python train.py --n_layer=14 --d_model=384 --n_experts=32 --experts_per_token=3 --d_expert=64 --d_shared_expert=128 --activation="swiglu" --moe_layers=[2, 3, 4, 5, 6, 7, 8, 9, 10, 11, 12, 13] --router_score="sigmoid" --normalize_top_k=false --routed_scale=1.15 --balance_loss=0.00613 --balance_bias=false --init_std_router=0.0179 --lr_router=0.000318 --n_head=4 --n_kv_head=1 --head_dim=96 --vocab_size=35341 --norm="rmsnorm" --norm_place="pre" --norm_eps=1e-06 --positions="rope" --rope_base=10000.0 --rope_fraction=1.0 --qk_norm=false --attn_scale=0.102 --tie_embeddings=true --parallel_block=false --init="uniform" --init_std_qkv=0.042 --init_std_o=0.00794 --init_std_up=0.042 --init_std_down=0.00397 --optimizer="soap_variant" --lr=0.00211 --beta1=0.95 --beta2=0.99 --weight_decay=0.17 --lr_head=0.00436 --grad_clip=1.0 --warmup_steps=200 --schedule="wsd" --decay_fraction=0.848 --decay_shape="cos" --final_lr_fraction=0.05 --batch_tokens=[32768, 65536, 98304] --seq_len=1024 --doc_mask=false --train_tokens=389400000 --steps=6034 --dataset="wikipedia_en"
Below are experts of layer 8 (counted from 0) of a mixture-of-experts language model. Rows are named router (the router's row for the expert), gate (a neuron's input weights, with its number), up (a neuron's input weights, with its number), down (a neuron's output weights, with its number) and show model dimensions 336-383. Each number is 128 + 24 x the weight over its row's rms, rounded and kept within 0 to 255. Numbers have three digits each.
Before each expert's rows: "comes before" lists some tokens at least twice as common just after its tokens as in all text. This comes from a sample of Wikipedia text that the model never trained on. Tokens count by the router's weight.

# expert 26
comes before: "\n", "==", "\n\n", "===", "The", " |"
router:140080118109140103132106116116123129153145167139153107126100126104093135151182117136099129138116158072116143147092124120118136099168184135124106
gate1:103054117157124152114136114113121100120151139113146159132185123096140157098123163140141156122157137121100130129129110120128086129134145140147109
up1:127113146116135122130119130073100147152171117134140148154127108136130092117165093130154107165089131094130133137104139134116140157135141135112133
down1:137132128159072154137091126142132105154074143089104119110125130151153151168173119144126168116159175089097150092131146148152132080165096084144133
gate2:129129140095139106132127093093138157128125092168155157139119126117135063111165174137104104161105133086092159110110154112125140111164172087138111
up2:186148127121123109117127150144116078088145123101071095143134170118081103134172114113134156123106084100138139125117128147101152093128123117131097
down2:160179106105135113122137109148111094143114131155159129092102074129106136142150143128129153125144134119126154142136148103101140093132149117124112
gate3:113125150153139158115170132097084114136171146138090145152086124134084139143164134147085143142116146151115115166119095100108133135127118132111115
up3:123114113135163108099116112128126136150153077148155107182135161111134124113137115172126141139109130101106142207101137117113144178132125136165102
down3:095133108159127129114061118124135130167161106151137145137117079111138095136140126160148153128127111145121112184096140150098151133097113104129149
gate4:139144153098135111163160077139128123125113147139113112119121068111106149127078089160107113156132126141109155106125133142147139128143127145115113
up4:153080134124144179171095154139102115118139134167100127105104162114146125152114163128113153128163144159139109088133129156116125106115167132125123
down4:098103100143155110107125122134126149134118103122158092149142085144115173133080110178130122145108111138181070119114162159095152132071135127178133
gate5:113137121130147157184089188126116114104151140115156151088103117150148105140129076157147088132118103149119129122122092145129085116180155158109109
up5:134105087157167119166097142142199144155085108167122119097125143107151134172140136163151135149118110149088092125158153098131131083113163126149099
down5:138158129128107118166135151091128113102140148150094134124119133154091106136126153150120103090145124101136105195120094167123106141126163118126164
gate6:126077123146102113127099136131141113134157166159119144204135135131111149141131110134138142158115126097115116152153110155129153126145149142106144
up6:145144126139121154149152134124076133129105122142091109136093177129110135135127115110107152098136138139150103130135161108116108126095187143112159
down6:142158176153128154141138119124106131137155103141115139121147130151116123142123102107110107147137111162106147166144167137100122145093122127104096
gate7:148138113118083122102128130120113084125136144155133128143109140114138093111108136075140129105147114103128104154142092137112149136125111104139106
up7:119116151116102123156164082099149125077143166140144153139069136143127110098139121119158109112134127135166139113140118123116161141111097116123144
down7:113133115149136155089144137126106157187123144086171117137176096150093157132151127131166118146147111149148123104148093131142113094115143120085136
gate8:123103108129168096107145126103142131109147159106116094135116112159092184089134115112144127101141122135166109077140116129117131124164137106145101
up8:161108091096146094141090130137096128078083140116123094153173114161123138146107107125140140132145185100166125152104140154136155162111123137135122
down8:138131123160120122131160130122140094158155166150157139135127065125149139156150157127096106140129143150139135083152120119101155121153104153079110
gate9:097102120135163150122141180131165151133114151105142138095093130110157111121186125159133090155091144129118171122105150157133133121139141108158148
up9:181134169143177156179109115128166133124106102152139153168127130142140141134156130151137104140121109128111126123117110178137165122143156128142100
down9:132119126140121180147148176125124133159117127092119117102157184100160138135122135100129120150157095120159124096107172140148143087138146116125143
gate10:137114135150116119148112136139108095131140150148089113096103080141175168097101093123145133143110110122155132146088100157141138122124134104126079
up10:124115143101091111072121116104106124134143152147115129121127097155142084096144134132129129134147138106130185117098109097136137135124125083101110
down10:143135146148151136119069152123138117134161161158100175104112116171106132129138148119119168137134116141143099142159154153112158173130168116095110
gate11:146149124118101112115116137105119132122154115146100156116108141157127126158184109133110149123132146106147112101123144128106120115120144141137123
up11:155130133123119141125142137122106111111118155173104114114144137127113178110165160126122125151126121094130170156118151165129126112164154151091079
down11:145126115121110154148114130087099107128112103115069181158101135150170108151109181180110178093067126132116114094187143095079134122120111105179154
gate12:167114108123139141148105134111108131155130114127135123151145120095146110136114121148122091141130137122142109127110114133136104131142125136154082
up12:122093129090124102137141108180098123079121113102157132093151112107116132166121122136101166107121094124140143138124173108125114121122139117141145
down12:154169104151127128102128104149122134149095048163149145132170090120142113089144147081116166131173113140121181130108141129133101083130165128117154
gate13:105087108146154123153113122128139123137159096146131124155089098137145136159111120122128160122145118110112127160135163127123139141132143130138132
up13:069116148082139143097128109086091121118122146130147120133132131135117081117166138129142133102096109134127100138123164131167161134132088110168105
down13:136111126135148129149122127101157089086109138153098123093116111126125137143155110108098142149116126121159130155116114120106120125158120158151130
gate14:104129165123150087158139119140167138132095125103126101151118103121106126128109164135095123100099129124149096151121097135153111137126120081128113
up14:114145165112135108156157113149088118118095135154105132136114159112171132131086181115150143128117076105136114117173124144100137160090085122116146
down14:109143138126159147122127169102121127144139090134186085152112153143153117123138156140115123112127148094118125094152075104113074133143131125171160
gate15:119072101153142157103154140157109127111152141119142114124135134141125113124147137134149141140105151105122155170099142116112138104097135112133133
up15:115124105131137079131095101139107116068153146127104127085139135105097121089139095152108135144123120152129144096132108115100136117166142106121163
down15:123119146136144142108106146133157115134113120113153108093144129151157113051109108131124133091131162156140114069120161150162133169131122082166132
gate16:084069169109115086198155093141113125115174103135144130126113138143103184175152122127108124167186127093127118155129133125103140132117136125147112
up16:106114138119107158148124129124177077146148139059150136150162132111158126131127113137089126116166148114125142116166146132111093095143146143108080
down16:135119140115142112126117129109150087102101132127104108108124092165176106084130127113134115136106152144135108167101110113174116119081121130163088
gate17:121122095106071113098170098119157115144154172106155104143150132106139151142168082163084141133098147113109108121111119134109107139141147166124107
up17:117096157127132100166133133168118133116101116129144104086125121096113126155140182092111123169127136125138110114163087139115129121158132093116127
down17:104123065097143120170100075103136150109147126122117124142119157126095149112079126131097184111180152150114140142172085118152108124133114108149146
gate18:142161127112149120129143098165124156163128134102137125119151162118119130121147089140108127133109079110105103154131143130128147115141135099142125
up18:139137139149124113117139147168139127163093139142149144122091131120104141149139108141107087146170129098168077150154100129097153155170116124139143
down18:108136139122164160100139158132094127148103104129176125136147104125131144159122122136154169145155080149140117096182156144123081062081078142132121
gate19:146123158128123111104133164111113134119111117172138150138150109117077153124129101165169123129148163099129165170104134144107133131140137129124138
up19:195189152165111114122100099126124160133116133116135129118131113128132115139124127126118157109114097122076139079134125147137135110107180162189133
down19:094155159126079092133162133142136103134154132143135118144074120141155190135102130140151136136141120137133136158131150128130119131126107138116098
gate20:102103099110102138101148109110085128145109166149138129085114099135120110104089106130122142141153167120121097123120080120101092094175150143115109
up20:150144136143131098136148099133141114134141116129093094130148124140122117182162150140111121156137122113156102104108109164094118115135107132125142
down20:099103088114134143142131148133083150166100103123132169109120119116160099117124082157137117119116154096099120127135129142153110166138148112181122
gate21:135111092112132119139147149064104126164114150180145156100077130132120141147160135157119126122170178141154154124133111078133126127114150101164141
up21:153103097166160167157107128125102121100109097138144103131122159163158098098132149108140103130133102145137094120137111135121142119125112107136106
down21:111146093105130133168152152141113102149172141119134134068163157127125109092091138137143132133146114088148138129104134114121154118111129121129092
gate22:120154136109128093099163119102099101165140150124145091096111095092160153122128127130134122114138108130114130159090110118158128159127153185132120
up22:088105138129124117158138173158140112117146093108132102130131168138144151155118101116102124136125129145118159092129113164147139101119132121097144
down22:136087114132109153074117113128156106125119124095126110130117142074167097084100129085159137127103112106115101115136113124124109183141109131167131
gate23:142088127132150134114103089161132127121143126148139118155125094113107154158146131125103150136111125081110103130114117091157116118151138119145109
up23:115101159156154077141142135104122101084159140149163102154109124117138136102153135119104101148141114139126156176071146073123104126138164128161122
down23:109158098132126138109122125101119179156186117096137154124157128127106136142153142141137152070127094127145121123128125162101136166083109127168147
gate24:136140174083124125149110100075104113121131131128128151168160136167163136116166172150088136146174140158168139123109151148127181125109100134120156
up24:102129145162094113133127145147120131153114118119167088107125125145131117083116143133157094153116145138111096138115121153157134101149159159148087
down24:108111093186126133159163151145131173130157116099089118083147088121137137127135094123144128129133121134100104138133147131119127111078108117133088
gate25:108108156163142119108174132095116146153159122133105134123100127148125167110130086123139142113128116115117169120092129163101136104135110129139087
up25:115133118136133112131111117127116139104124121114099146146101124136151137088166115110152167140158112151163180114102137138165175143106152131130134
down25:074089070127099155150141115114136142125108128125147126121151131142147145133079136106137141140141113110150157143119134152076133166101177093087150
gate26:124133106109134108100114117104136115143145186085102119122089117118106158112107139105144103109110164141111111138140104095137129132155121115191095
up26:123106103097157120131135113125145117134148137133156113139128127118153158169078107162137166162132139131122148102150125106176125108163115100126116
down26:133112118156102162145137114122140091099096106146133133112106108139143113141126136127138151115139103143136176141119151133125107128084154087136099
gate27:135128147125076101114076118159131140144137134125103150123136206081104118165121162111160124115129118072108141082121129148114114132119129140150127
up27:048123122139089168118138173125143149077118108155124140111126134155121159084118070145140174138171124127138097113134136134153115121140112131139106
down27:114167126118140140087176116124123133131143146108088126125082130118153129156152113120131146153133151145155103179115129105159097110152113083122168
gate28:085074107093083115114142111134131113149137154163124112125140171142143150149135105156118145128167125101107144177127090080144109144149162136138106
up28:160110154099121116155100121092101151068093124179086110131113132115068163130100143128103151102149098130137165118097111136142152122153104139120150
down28:123140110087142115120137128129117109129124120078158167115126092118100145148151129153072090115091158125105164130091114174147119152110112087138133

# expert 20
comes before: ".", ", ", ")", ",", ", the", "–"
router:134138176088108114137144112127131109150123126146121096122131130100089196125151126145078144119161126142124131114100091143183141154093150091156130
gate1:173156131132162113083113120137125117114157103122145166153131114139085146099188145148136126082115102119122161114114179158166128103082127124180122
up1:075068127159108155130153125108134128160152120087126112144148186148188112128118122094130150126146122106154128144150102145102160105175124103145099
down1:133115096175134131093138126133151109113134107103165104167105146130118136156133100114145148154144186097120130153093139168136107124101108145114154
gate2:101087134144086141086165142113105110189167142150166099127110109142124115107158128109076102094137090121091096131101100155120104147099160117150124
up2:130160128120165144137148136116139132159147104108144129148116149122108137150162101153119117105126150111114129160140173104110165110147120182112098
down2:097156119152151127133113139108098160152157139123124118145107143162113098137186137142112148174118159108143121158163152142113165146109176152110130
gate3:096133155136144162128099112164154147113110091121123092128118158122113109120159131158125110094136142144138141081137097120115125092148088134144136
up3:147110174141122130111092137120145126145126152102113176104103106106144103103106138140141109129135182124127143131106085130123138139121165140097159
down3:132141124093133135143120131071111153108129118118117172134129116147119149123108120147093139167141135145089174107116171132095160131111177133123143
gate4:099132110170100116146129106150147116134143127090110129121116140114120144178173121169146154093121167146122136153100148111150129096158124130163122
up4:076101141133162127178099107121134099137119119156109103167101150134108160150138123102139168108095124142183181133182153160142142148130127161130122
down4:135064193120153156103148088113087124107154085126103141144150120134116124135130143109091119114120141126158132151112154106139112117104151071134129
gate5:104082129139125163095102103107120133129172132141134114137149160135147144095165111087150125135094144069100143108135124107147124159132156149141099
up5:136142127153139059182171136109108120111120120115117147133169089185117121136115100144138153125166086070140126102159157100111135091143096128085164
down5:149116137131115127119166150108108126140124138137122173161127117129180132120138140149080098107112111121084104145123135099136161106107175126139149
gate6:100126122145121186119118143142140121105149133164141127166112144107117134107139132153140143104090074112114111132122111162147137119104135159097141
up6:104128152141139115124124147143112175129153127114121134117145146128122096114121105117172131098170162115146090123143131106145072163143157145177094
down6:146147149179129081156152164095117108122102113133124134165130106142103129148124123094163154120157167141122160046124159117149073176115088177153115
gate7:126107137133131133114100133127142133146122115139154131104119111120126137089131146164137153166135133089127129169137111176120140147120104117089129
up7:147097137132123177177124138128114173099136149144179122100115159155145089139151184107097164119148111162088092120165129096132135139136099144101123
down7:131112074099171121100134109107135104150130142151149131128118137101167138137105105169147133147164169110156136142122132172151175143144143156119110
gate8:168178110103152113091114154100104111154129120082144149143093148116094108174149144115097185138135129146109177145166126132146085139122130158140144
up8:099080114140137094128128124109112128130139093134122142124076128106127135095141112182095156122151114120167111190163149133134151173102132104161127
down8:161123067145162107073110133124168104087094123113121109156154139139106116137129138096133101100146159132196127086132117137120109100145093138130110
gate9:116146179106121088132120132129123138180117131131103098153121143123162164121146146120114104105125140120120102098163117103174119109086155109088111
up9:138170117119118172127115105083123119130147123073139103108102159162120137125128120127160154088084130110094149117121132161121154129149132151100114
down9:154116130144145117132148138117100123090113121122141154090114109114094134096143136136136118157173141089117102120131119141157138107131094130153113
gate10:105147155147124148133106150130169130120115122148122098113134109120150150137109091122125133156109124107170135124087090162085107136113122055154116
up10:137121125136121143132154129123180142126169136145149118149112103142130187138116161122134141126096126141147111159132129136136124143071113142088104
down10:115099132087128131114115120145102132120125161127138129113102154106131117107142115125133075138146158100138165099163154106124141105074112102120091
gate11:136084170132126100133148082124131147104156094150151113160135091142129150145118159143134147114088114146170147152106160128169107105134123132115134
up11:144133124141113134132169110117138130076102138104085090155126104114088127159123110146159077084142139113149097073088087132193128178118134152133147
down11:119103153135109115168107111154167171156134104142131137115162099166136118104108102115130142162125123119100146174132138140117103146154102089111126
gate12:132094152123141112130179127095090092184112112142129130124117156117089159176152159145141122104148157151114141152126133163155168134110143150123133
up12:132099135104079120145161122123154115139140078136120132087155157101128098133084147089114129120151092134107142144112113117132121130170166113113163
down12:121130132117136133112130129085132112151122150120102117182110131122121101107135123115150144109141082152117172086075115144182112117114087145141104
gate13:140151163086136143146131121163130117122165138144109176107119169111102115111156135132100125146117130127140116145142126098119122115142111143183119
up13:087103133135116166108121152174145129146121120164167125088126116146167109120138132109131147159131155149090107088143134106123133098128147109115174
down13:119108131121138087137161107125158088136093113144110156155148115130204113119112157107148142134084134087163143080123071107106132137137134096138102
gate14:154120169155111110099124120164110140133127145173132168130116090106123124150111124138130182156145140123067115108150104147102134155132108088117103
up14:119141137130106138132136145096167118148127166134119129103153104120097111111141099156116112115126091150135089118140180118159163073142130172131100
down14:148132134151095101128128144126119128133125152120110169152137165107137093170107128142147152149106133144127119182102133141115158118127075101084090
gate15:143125122111119112126167128143090155120162098150135115149130184142145137119118138106136115105160104137135125135114147137134096160112150146112077
up15:125123180179143128116123104170168109143147154143126151142113208117074126134125136122166127136130112126117103141139093125110089137139081128139163
down15:118155129125161145113146117100123124144096121112087170150118097125131099072150138136131103090125100134116152115149131115123147139097119127156106
gate16:153176143136119089094099139160112121144118128139128141103157090085173139111175101136066114165104100124168146117127120133155128107100131132141117
up16:099120087124148093149125086143147137114137156128114075079139144138161166079137175125131137168115135141120151152093153162122107101113154123107130
down16:128129110125148134126141136132146135123136138138120194126115129115152144110131156160104115127156115111077096150140115125121110153104166138155074
gate17:140115170111149142123102124124141100103152165162150162148147155135126125116145141113121112135116110150153137126139133146164138141120111089119145
up17:079111176124139182159107112142145093122128126178162114138148124128110119145138130139131187143136123140187143159120127155086138137089096120144122
down17:152126138135133116143106188144142063125113124122162125111142162134155129118092105107139148132117177139144136123117132071124114132131140131135109
gate18:138129161104149125078169122149162113151145142111178107140107157091137153091138129173141105138139134099177137120137119083113144109126121157143108
up18:106108162154133115160145162117121129151120144168102152108098128092124105129130097108104119173146148111066115120128157098149099136124130106135141
down18:137132132130156140110163122145093072117117114119074171109116099141131160094098085126114111158134109085119128143107120152127137123130138158129140
gate19:156101132103179113091141177151109097126087161098153136140141157138149175140097152155131116178141142141139171098167117085125159120154097097131136
up19:130100128139137159152069183155136153099122128128112136130118105135140117155128156110151120108114136128159151120129086147089082098093098116131141
down19:130131145138100137123144095103110118133122111124145120132142132122132150064123115145094109152112091131132138172116138131129123126137129126152116
gate20:130155125118113183106186134119127162083140119131078103136117158123092108125142082132133154112131131134161108108122130126142136148128143115139150
up20:111142106121143115132100094086158113122159157117134162168123173150097101102140105174127122162141125124133110125104162131152115103156119105141124
down20:119122112117109148157115142168076159149115133126169143108127114124107113136123137121099160120140155186125120090133116171152134142133130144132098
gate21:153171103137136129124155139140148157110138179133141150130152149122121102145100152106175136093130148090145079147157122152131152143130131148151103
up21:161105111117179139124150140121152115141125140136150134116140139132160120122110146104159124102109152155138156102140136141126093155136140125121162
down21:185075152155154123099134106149163133112126125142139138081141151108160137094107105144113083144122111125114147140136118121105157130156138106131145
gate22:175194142064162128167126132092108124118143142129094112141104123123103166138162155175101122096096143112131164128127092121117112145134169151124148
up22:160107135049145139140109129103122078105166131134128165135127135108107165116108145115081143130122113147130118152087152110163121139094124176086122
down22:107155159104177139147203091100100108108147103149167120156108170155110175140168129113067137110132076128140086161147115119172068138098150159118154
gate23:133119110111157115136143130096124125114113145141153076118092152128060153156107121114121143169140130135152124164133146134126134129148151161088139
up23:130143100132146073065153150152088126152131096114155175147153095181122082119111135131125106124105154142137166137112142088106080137124110115112134
down23:119137138159144111117100134138091148133110123120104149184112122130126148116143112120080166125121121120160135106121129146114130122130111104136100
gate24:130140152116121129148117109180091142096124081094116126101144109121113167138128138142131105123152116107178131181159131096139107083143127117134161
up24:116116143115125104152105137151147119154124153089154124143146085167154104122145158117078107140096122105065130116141171168156155149124138144115094
down24:128130110149114104126073162121118117102142118115127112123135121113122142125122123125159137136135140136167113185134111159120128159141133113141137
gate25:148102134127133146091138087111131123117185126145172120161100130132083151177175141152064142094152142149138129166139171131130148116103138112136149
up25:118114129101128128153125143091129093127099142150111126099122090127145157118135042110113134151099103132098132140106114103162142133062143075121146
down25:130166117136115120146143098138129142170150083099154124120113140080158122154155162151127139095129133140147107126107119126101138113153125162116099
gate26:161124109123114128108115088099137129124108151112164088123118108103131141177124123166154142164092154104126157149130109132115129134130125116145091
up26:113151131143093116111140167128109136110117105083138145159153120140126090135145111112105137151154126160161116089144120120112114127104143101171106
down26:124109110118139126114139123104176131125123122151143158133140128141146118072118111101138112113086103172157087130128166129107143133132152111126172
gate27:140115154131109120137138140090126108143111116089175161160128159135147133109159146097139089090125139063095153146129139148134170159166128171152126
up27:157137136134146144088140111131096104128150152081146171161105126165154129116174114152163089127086113086135163146167110126086127105103110104143088
down27:122123128179100155180076129147122120112133098111096112104134141127127175136113139073160129132192159171135099115139105136131090157165111073122138
gate28:119121147152125177116129094116155114105127136107138146135125111132125141127144149098165113100114132133088121109138125126131104117139130137138125
up28:087113133097085146137120124096109104110155135116123093145135106127103160135143154119134166136116153140132130075113113146144135138120153106120085
down28:102129120130120142092108165095105148104131143088079180146109130119156146081112128122156137180122111123092084114107123132132150144132152169131125

# expert 1
comes before: "\n", "\n\n", ":", "2", ": ", "="
router:155130133102144140165115121115108136136126104149109130146136129127101156129141147114102107136127122099165163159142092149123145138119132143135150
gate1:141139121083143117120124154157121137152138140166124147139095120144179128187188139134161142115144121075164130069123101164063116130134120145157170
up1:129133155121119114152111079113133107130101123139113124198160138093140138136158143132136102166148056068162136153120100146116114074130149131167163
down1:159162120090130085147174159158147129111159153106107128128122158151130152140186162094091111109102149112147125159148097141163153072138109118116159
gate2:098107132138119109119105141122104103164074137119099114094148091156151138146097114107133075158134115172122102107120106133136097134107109144113133
up2:103116125167131146118149102136111126148101139121114090097136087128149143122075133109076136137172115152118127143141126115117130156102149098135148
down2:143092134096121150116142140121092143106145127142117122157097133167123133156152130153119115112152125115178137161133154128134174104136132128155146
gate3:146118155119119129141099153111115136129103098110117101111138144122136122150121123122140091081187144126118087091143131151161129133087131073168147
up3:124074123091159067100118125157131102133088100125103099124130125136141145137122136120098114142118138162142168164114139109116144144116121150143114
down3:117142170095107105164157136141094096139141130116093115146163129154120162099132124139144167120091117119099100128110122120137110121134102148131117
gate4:137139095169113145150149116114144137105125140103137129148168082150096129145153125118128114130161102110132164087122084122096117175126158149124162
up4:093139146119135104117097076143117088135122119183111115082142104118191155147103127083185117113095136107124153127100174129127147081156143130140117
down4:149116104080115133116113136179091102090149156135096133116154131100142100128089160120096070155095141130121145162133131148139101139141147132146116
gate5:127105125085120204127132135130139162163150096116123088105113119099133133147151152069121114121142146105175132122167115128108151116160143109128113
up5:071152148120133154123114160132094164160122080151127172160124131148122161130105077106136132105098116127133128127103103195110143125093075136132191
down5:131146155129142136134166146151155083110137122136128116125118122134112125152154134131149086106157130128108116089141133113114110134110143152138089
gate6:144121132114126163123109117170113163106112141116166142143091120113117117108156093103126075145148140105114117135133131173106154146125138112111075
up6:134125094154142101116106127147099131111150117163145184144117138120112151144140173106151121141096129143135097154143107149131131131177130156123136
down6:113136147180085114116126133117136137123148116117123128127121152136082140105126150177158118119144127114103175155095081148135198140175110154120144
gate7:154117155146104149147132136116075139148112141117108153149149150131113136124164115118121140120141103119133165100103122166106143097152110140144132
up7:131111133122119142128167120132145135115117175149134136144114133167116138109138123151115114138153097130117133063169137095120147120138123102116126
down7:123121118149158128148092132110101158112124138133099108115118135137166105140158140116145137066099154110135140173141119094161156112094091184154104
gate8:116113096102101119150130090123102131143152171143120119117154097133135115111160133102085099133136113080148184111125136136118106134126138132035129
up8:127113111131106132100112119108158164147165165168126085131115098130100144129083123126112085154138092129124150102159141148140093123143130096112118
down8:157137122120086169153151165105110117134115147111110158127112113154112117159092151084109142112118123128184169113104132142131120139138134130079133
gate9:127142162117101114108129115161150134161087113116127079129116148112117133128078132128112101127120125130097142072137105087136081116120147150130108
up9:112114174115090106133152156095142102101125088144108131134179116137159180098134087166118091199130106081100131171103136157121106134125103120108105
down9:131138099087166135122115147154089106156143107122120142125130146101204144123078132154091114138144120127131127103137175131115167151066144125098124
gate10:128122143109145106111109134127102181108114132137106102117109130125119134127160105145097105128084132105179123128125103147117109154122161133110089
up10:156126150144129164153164092119103128113120128128107133117143124106099104125122112164113100126134115103117134104088161160141128100137115138111178
down10:138128157106174135108109072102126137091121148141125120168152149140121125150075121098182169164122113125130102123139094106141133093125094134168167
gate11:100136133148143120132114141161096126104113122109134105145153113147084112123150093144125130115106163122150129151194107147145110102090102116161104
up11:073150097155131105131131182135162136086139118144111133125087090089157134133160122150130104124123144162092125090134101112123163093158128123120100
down11:121148128107132091132128177113115141081076099122141145139135122124098110135130134146141131154124146155101134117144169159149124097124095118126135
gate12:114136102159179119114141145115121134125125085116136149110109137160122132118120126136105109122133104063135113146125069147136117154090132134109129
up12:118131180091115145141077147124112150154142147127111154148108105112105131111110163113078123145124141156147144110106171111138122134110094127126107
down12:154101160111126105172143098118187127130158138147136113162062142121094087102136119160078095129133071103121148149121109135096156145124204094111109
gate13:123148199119110134124142164109098126138115134187105086129115134144122154159101146124102114135131135086113142154131111166130129118131166114149116
up13:107096125121126141167190161197134150131114141104064158135176082146143140170165140172133151130085122127117148119125115136119132095124122165130129
down13:135139115129195112102107175120153148094081134123154143158141137127101136133122122148106154099109138132095106102114148099151106154120128096110093
gate14:108132115191166108135138105108109133150158132110166110142106094130148118146148128099140126117201147125116100103136071115125142156107150110168133
up14:116085123114140109138085125131099104164144123135128126098134156131117097133151113096121102131116152146121134124143106151139115116108108079097129
down14:160131100130120098126146144131101139140156121141100113115160114138129113083137165097124104087151138088118141139098158118071084125117103126155148
gate15:112093124131087127138125122106144133110115162160140151124094147105136126168111111129128127108130145131097107153108128138126082157136133114133124
up15:106142149121167128104085121136141110161151114103189088128165148145147129120113098148128123113165159120139135119123122155144124132110131078153104
down15:116108139115119134161108158146156134111122136141122119144145133121171150138144148136112109151105105143104143130153109090134104133144103099117114
gate16:134124162116153094105130123127131166089079116138141159088162135135118166125199168117150100143142129089145131145158117140107121134115138149126122
up16:142097100085117153113125134115162157143097119153155148054122135083133144129117166148124133149129145138130119157130130122130136104120129159100151
down16:103092135109104146128102107118162096119138123086140140165152126111105138118136071114099130153109077149158081083096151116143133122124122095093151
gate17:128135168099088159116087135093153156132108146108114106109111105089141112117147116107138151163101166119113137159161104129086111113111088124154133
up17:140137141149094126124148115119168131115138091119128141104075141122148141134136077131122118102134141123088119086101146130139114131120135126155131
down17:113118115123105107130087107129125125120084139175155149123128160130146099144098117136155122095148123161166126150137152129137138166119130145147146
gate18:149156175089164145151150154129150098184089118137118128151131121131088139130086173134115108121135136098092119121164148128146172120142101113153131
up18:131132141098084103143148123130153100121167095126094145153130125104112122160172181136135136176102115062194100113160100102111129126143170122098162
down18:070119128143107114101147179111088129123123080135143118115132139163170139110064101141142153088143148128092079137156166140148087123111135144159169
gate19:117136163098109152098145092143101129133133135135107105116191141160117112140110153141123138138183165143124119140129125141149106125142117168110158
up19:099126126096117150159150106113144183113164156120115135162146161121114122107132158118128173115116144112155177156060085105106103132141155150089184
down19:160116131113199062129126092128125153130119165154132131144122118110132102159154120157092129127123113156122139146113139118116130125166156107134109
gate20:188105119142144131140126181116126164131088084114156153140111171128157160189171160147106158089112104131173162117145147142107126143097160152143123
up20:114123134160121150108182164164133097080108098136053144126095111097126184150143113175130109156151121111062136108151144102149140134125124142116170
down20:162147142118145166136141114153173101146124133132094154151075114134122142113127148120106125086099125140118103142090133129133139144133128193107102
gate21:149119101111101078143125141087169118158154116147122111130165137125142156117117132108110111120117160092119115127123085125100131079101123135130133
up21:084123136129100171114121125139131072129156119134132139161139100108162122152100134170124099122135126154117131155134159121131115113112156091128159
down21:110186137142101115113089102124105158166115132143116120153153101129140128109119130115082134158116139067132116094110132125117175112108159117115167
gate22:160141095085101141119137129095122117135109076092163112134168143114161133166121138111143145167064107132140140122106095182159139132131135108121134
up22:122118171085106130123107123107137153158121179141109104137159093152085159096116115126140140111113128143145120139117166082107147135128172109150146
down22:106109131140149150127142129130116114165159140126105115144159136131122122107127122152126133090095105184147126144105075101097127143099115142142159
gate23:128119117111119139169143126146137092073103129157086112096123152118115104117126146117093129093136128104158145120156135134121157144138147143131114
up23:091112161073120171140119092145109152114118104138112098123159152063117118110135098170145084131103128132152136123136126128110116169118111076127103
down23:127141167115134148081107140167098103156120111106145068097119144161140133140128133124160078143163117143136133125147138144156111129059146128179128
gate24:136133123131136129124129154110160110115099148090134163162106107133140147133122098134131115095113113119165129132114100158123148130126142152132120
up24:120094112102162165165139124114144130107123105159089120152099122133103115178161151128132135150159130149137145154176146120118133110109139081146075
down24:123173114144101123148155160117137122168140125101160189137148130091116151102094113101114126135144138086137115132121096136097145149117148131148119
gate25:095126128098101120126146158132117111128164163102103112104124124106119107111154134098149133143149115103078121128099095118141076123125100156131122
up25:138150132123147113146163148139138143095125142154122128131100074137137158141128139169096141148097152151129075078116124126140143078152126151130145
down25:151141133096153122127105112116135150127098161142145104135127135081146153138110124094099111135106100152121101133108127108101173140119132143108134
gate26:142123139124153177144124127115148133148181086149116131141138157151134123110120159122102128132132116088106144125169107108073138139152126145157113
up26:107092126162170107111105164157116115134135119108136125110119127129087134095149115100114145104131131127113174122121127079117130111106177105096105
down26:178134095159172106130112140127122154118176110156147138160127149139120146105141131134098128169138120145123151158156128128115143177140144148092127
gate27:117109180108152087112172103103150136138180112151105108107129144151143154139136174133134121181127140120115119090126143107113135069094134124108127
up27:102142148098148155145155112091122103139145125067145119193118167129091132148106124154134178130113131121149174091113102154121121129129137128113098
down27:139116106111096126128143105111130117172116137102134128115113157149157106120122150100109148129132165118157155153146148135146175066209119097152146
gate28:103134151124116091110162139126142097117159096156083099114152128111101159163116172120141120181132149109084139111113104155090102128128140120130098
up28:156108123192118129117101155164180145167127098125148107110148138145109090105132169129115155097113145155113116125156147087175154119087092101127147
down28:172164171106058151116143148163122078152095144091099127103154134118133170140089155085145137127143131124108123122132089105170107144121103072152139